Experts of a small language model.
Experts: 2 picks a token, a softmax router.
Training: a variant of SOAP for the experts, 235M tokens, 7175 steps.
Below are experts of layer 3 (counted from 0) of a mixture-of-experts language model. Rows are named router (the router's row for the expert), up (a neuron's input weights, with its number), down (a neuron's output weights, with its number) and show model dimensions 0-127. Each number is 50 + 12 x the weight over its row's rms, rounded and kept within 0 to 99.
Before each expert's rows: "comes before" lists some tokens at least twice as common just after its tokens as in all text. This comes from a sample of Wikipedia text that the model never trained on. Tokens count by the router's weight.

# expert 21
comes before: "|", "-", " ", "|---|---|---|---", " S", " A"
router:75 49 68 48 57 39 51 52 45 50 50 39 76 62 58 52 53 53 41 32 48 53 27 45 36 54 25 43 64 46 38 48 50 39 29 55 50 60 54 49 47 57 32 71 33 30 59 38 24 21 61 52 60 60 36 41 53 48 64 60 49 78 43 54 49 62 63 54 63 29 62 33 45 43 33 56 44 51 62 30 68 44 42 60 43 48 42 43 69 41 54 85 37 52 47 52 44 37 52 46 55 49 43 56 54 58 51 44 70 46 41 29 50 48 60 20 66 47 42 38 64 42 36 56 49 55 46 48
up0:65 45 45 34 65 66 41 59 54 24 43 37 61 54 53 74 48 47 70 46 35 55 35 61 52 47 69 51 45 24 75 58 37 51 26 54 50 47 50 65 56 57 33 36 60 49 44 54 58 37 77 41 59 52 45 54 45 63 65 53 30 54 46 36 56 49 49 59 29 74 57 46 52 33 66 37 62 64 48 29 47 45 69 32 52 55 52 52 34 66 36 58 42 37 38 54 36 54 51 69 76 39 72 55 34 51 48 56 48 27 67 60 60 45 56 45 42 54 54 47 60 68 44 67 47 45 40 62
down0:50 43 59 66 38 47 62 61 44 60 51 62 34 58 57 42 43 55 57 43 56 51 70 48 35 64 29 47 37 51 58 43 64 50 72 49 27 37 45 46 65 45 52 33 46 30 61 36 53 65 47 54 98 51 68 48 40 43 51 53 25 35 61 69 46 32 62 65 50 50 34 35 49 55 63 62 73 30 46 56 70 48 49 66 58 42 60 62 39 40 60 45 48 62 45 70 37 53 54 56 42 54 38 62 42 56 59 71 53 53 67 56 49 48 67 67 71 64 64 58 46 40 46 55 68 53 48 42

# expert 28
comes before: " ", " the", " S", " L", " M", " T"
router:37 67 50 51 32 41 56 47 52 38 59 66 40 54 28 63 59 52 47 29 25 41 57 58 33 46 31 55 54 61 19 69 50 46 43 55 62 50 47 46 58 56 44 56 33 40 38 56 35 24 42 50 52 48 56 55 46 53 42 49 50 53 53 66 49 64 40 67 54 40 59 37 47 38 40 33 52 29 39 58 44 49 52 58 46 40 39 19 53 34 43 50 56 48 68 86 36 30 61 47 54 34 53 38 45 50 60 46 53 38 35 43 79 40 39 23 57 54 63 50 58 30 62 67 34 45 56 44
up0:49 63 36 54 62 44 52 66 66 62 42 44 50 64 28 32 46 37 50 38 61 38 55 57 42 44 38 44 55 56 51 54 68 44 56 45 26 54 32 61 40 58 24 64 51 49 77 44 43 28 50 57 36 49 54 42 52 62 45 40 66 73 55 65 61 53 68 47 35 65 64 43 42 43 72 49 28 64 66 35 47 40 45 19 52 41 67 41 70 60 54 60 58 65 37 28 58 41 51 59 49 65 48 44 57 48 53 42 39 49 40 55 76 64 31 66 41 47 54 62 71 46 41 67 57 46 44 52
down0:54 58 46 55 32 43 41 70 57 59 72 59 43 48 65 51 66 60 44 45 46 31 59 50 48 40 49 58 41 37 59 69 24 59 65 69 69 45 37 14 58 45 76 56 50 51 51 45 43 70 35 72 71 33 58 54 59 23 56 59 54 54 53 38 27 56 69 40 40 38 62 62 66 49 55 51 68 32 46 61 53 44 61 64 45 63 55 60 62 39 65 48 43 26 48 67 38 44 58 52 62 49 43 63 43 45 44 59 56 38 58 53 26 42 65 48 52 52 38 41 50 42 42 36 44 54 68 44

# expert 20
comes before: "0", ".", "6", "5", "8", "9"
router:65 38 39 37 53 49 45 50 71 42 44 53 62 61 42 57 36 34 56 48 62 44 70 34 47 29 73 47 52 54 47 58 47 42 60 65 65 36 45 72 71 39 47 28 38 45 44 38 35 47 36 47 54 62 55 36 50 51 56 35 92 52 59 51 61 51 37 34 61 62 32 49 26 69 48 52 62 53 65 50 50 44 63 29 56 40 49 63 70 72 39 53 34 50 50 63 63 55 47 34 53 40 33 51 59 44 40 50 80 36 65 46 61 55 39 30 55 44 41 52 35 40 44 40 37 52 50 59
up0:36 30 43 52 50 46 56 46 58 47 58 44 55 41 41 40 52 50 38 74 49 42 58 20 56 57 54 48 46 70 53 51 46 47 57 66 60 58 44 48 27 48 59 69 53 40 66 20 34 58 59 50 36 41 54 61 48 52 54 64 47 36 58 57 59 49 14 42 56 36 49 65 76 62 52 68 69 42 72 41 53 57 48 56 54 51 46 45 54 57 52 34 45 64 50 66 52 63 51 50 64 39 63 51 79 49 73 69 34 48 42 54 63 40 44 48 36 60 39 51 59 28 35 71 24 61 49 70
down0:46 71 64 67 40 49 68 75 56 51 50 87 51 75 45 31 26 52 56 43 58 50 74 57 48 49 27 43 60 52 45 53 58 34 57 55 42 48 47 51 34 48 60 65 33 39 48 62 65 68 55 64 68 57 45 51 37 60 47 56 41 33 60 38 57 62 59 43 55 55 42 45 33 57 41 55 62 65 43 62 51 23 59 41 58 61 51 67 67 38 64 36 38 44 58 59 43 60 58 50 30 61 55 69 52 44 50 51 55 50 67 54 51 61 53 17 53 38 66 62 43 74 48 57 65 49 43 60

# expert 19
comes before: "==", "===", "The", "In", "=", "v"
router:43 51 52 48 35 49 52 64 45 48 74 60 36 40 48 52 41 52 49 30 44 72 51 51 66 50 54 72 37 49 43 43 46 58 45 26 33 48 73 57 14 42 61 53 53 66 57 53 78 67 58 51 60 53 28 76 44 66 55 56 42 72 47 32 67 43 40 55 68 60 54 37 50 59 65 42 62 60 48 56 48 64 57 63 58 39 46 70 38 35 65 19 51 54 61 46 56 43 64 51 61 41 42 59 71 53 48 49 49 37 38 78 61 57 46 25 43 50 45 37 56 44 65 53 48 47 51 47
up0:57 38 45 63 69 50 58 50 53 39 23 44 49 71 54 53 40 50 42 58 22 38 54 37 43 37 49 23 64 57 48 33 33 66 43 55 55 53 36 19 35 38 59 55 64 47 62 49 51 48 52 60 54 57 73 42 42 56 50 53 60 54 37 68 66 56 35 59 48 30 40 46 35 41 44 77 65 76 62 40 67 54 37 45 57 60 62 60 47 59 48 60 67 59 48 41 52 38 55 51 53 35 77 41 38 47 49 44 69 37 59 49 53 57 65 60 58 41 62 28 37 58 76 45 66 54 53 52
down0:48 56 38 65 56 49 59 31 56 52 63 63 48 33 66 42 41 55 35 44 45 52 52 39 28 40 37 43 60 63 23 21 35 73 35 37 71 09 68 32 39 53 44 34 42 50 43 47 56 50 43 58 59 57 63 71 64 31 49 49 42 40 54 55 49 36 65 51 51 63 53 53 40 40 52 46 42 64 43 48 61 48 45 52 67 68 37 68 58 50 65 46 46 66 31 40 29 47 46 33 61 47 64 46 56 48 42 19 68 45 61 58 49 53 61 49 59 54 69 39 60 44 55 37 55 52 46 38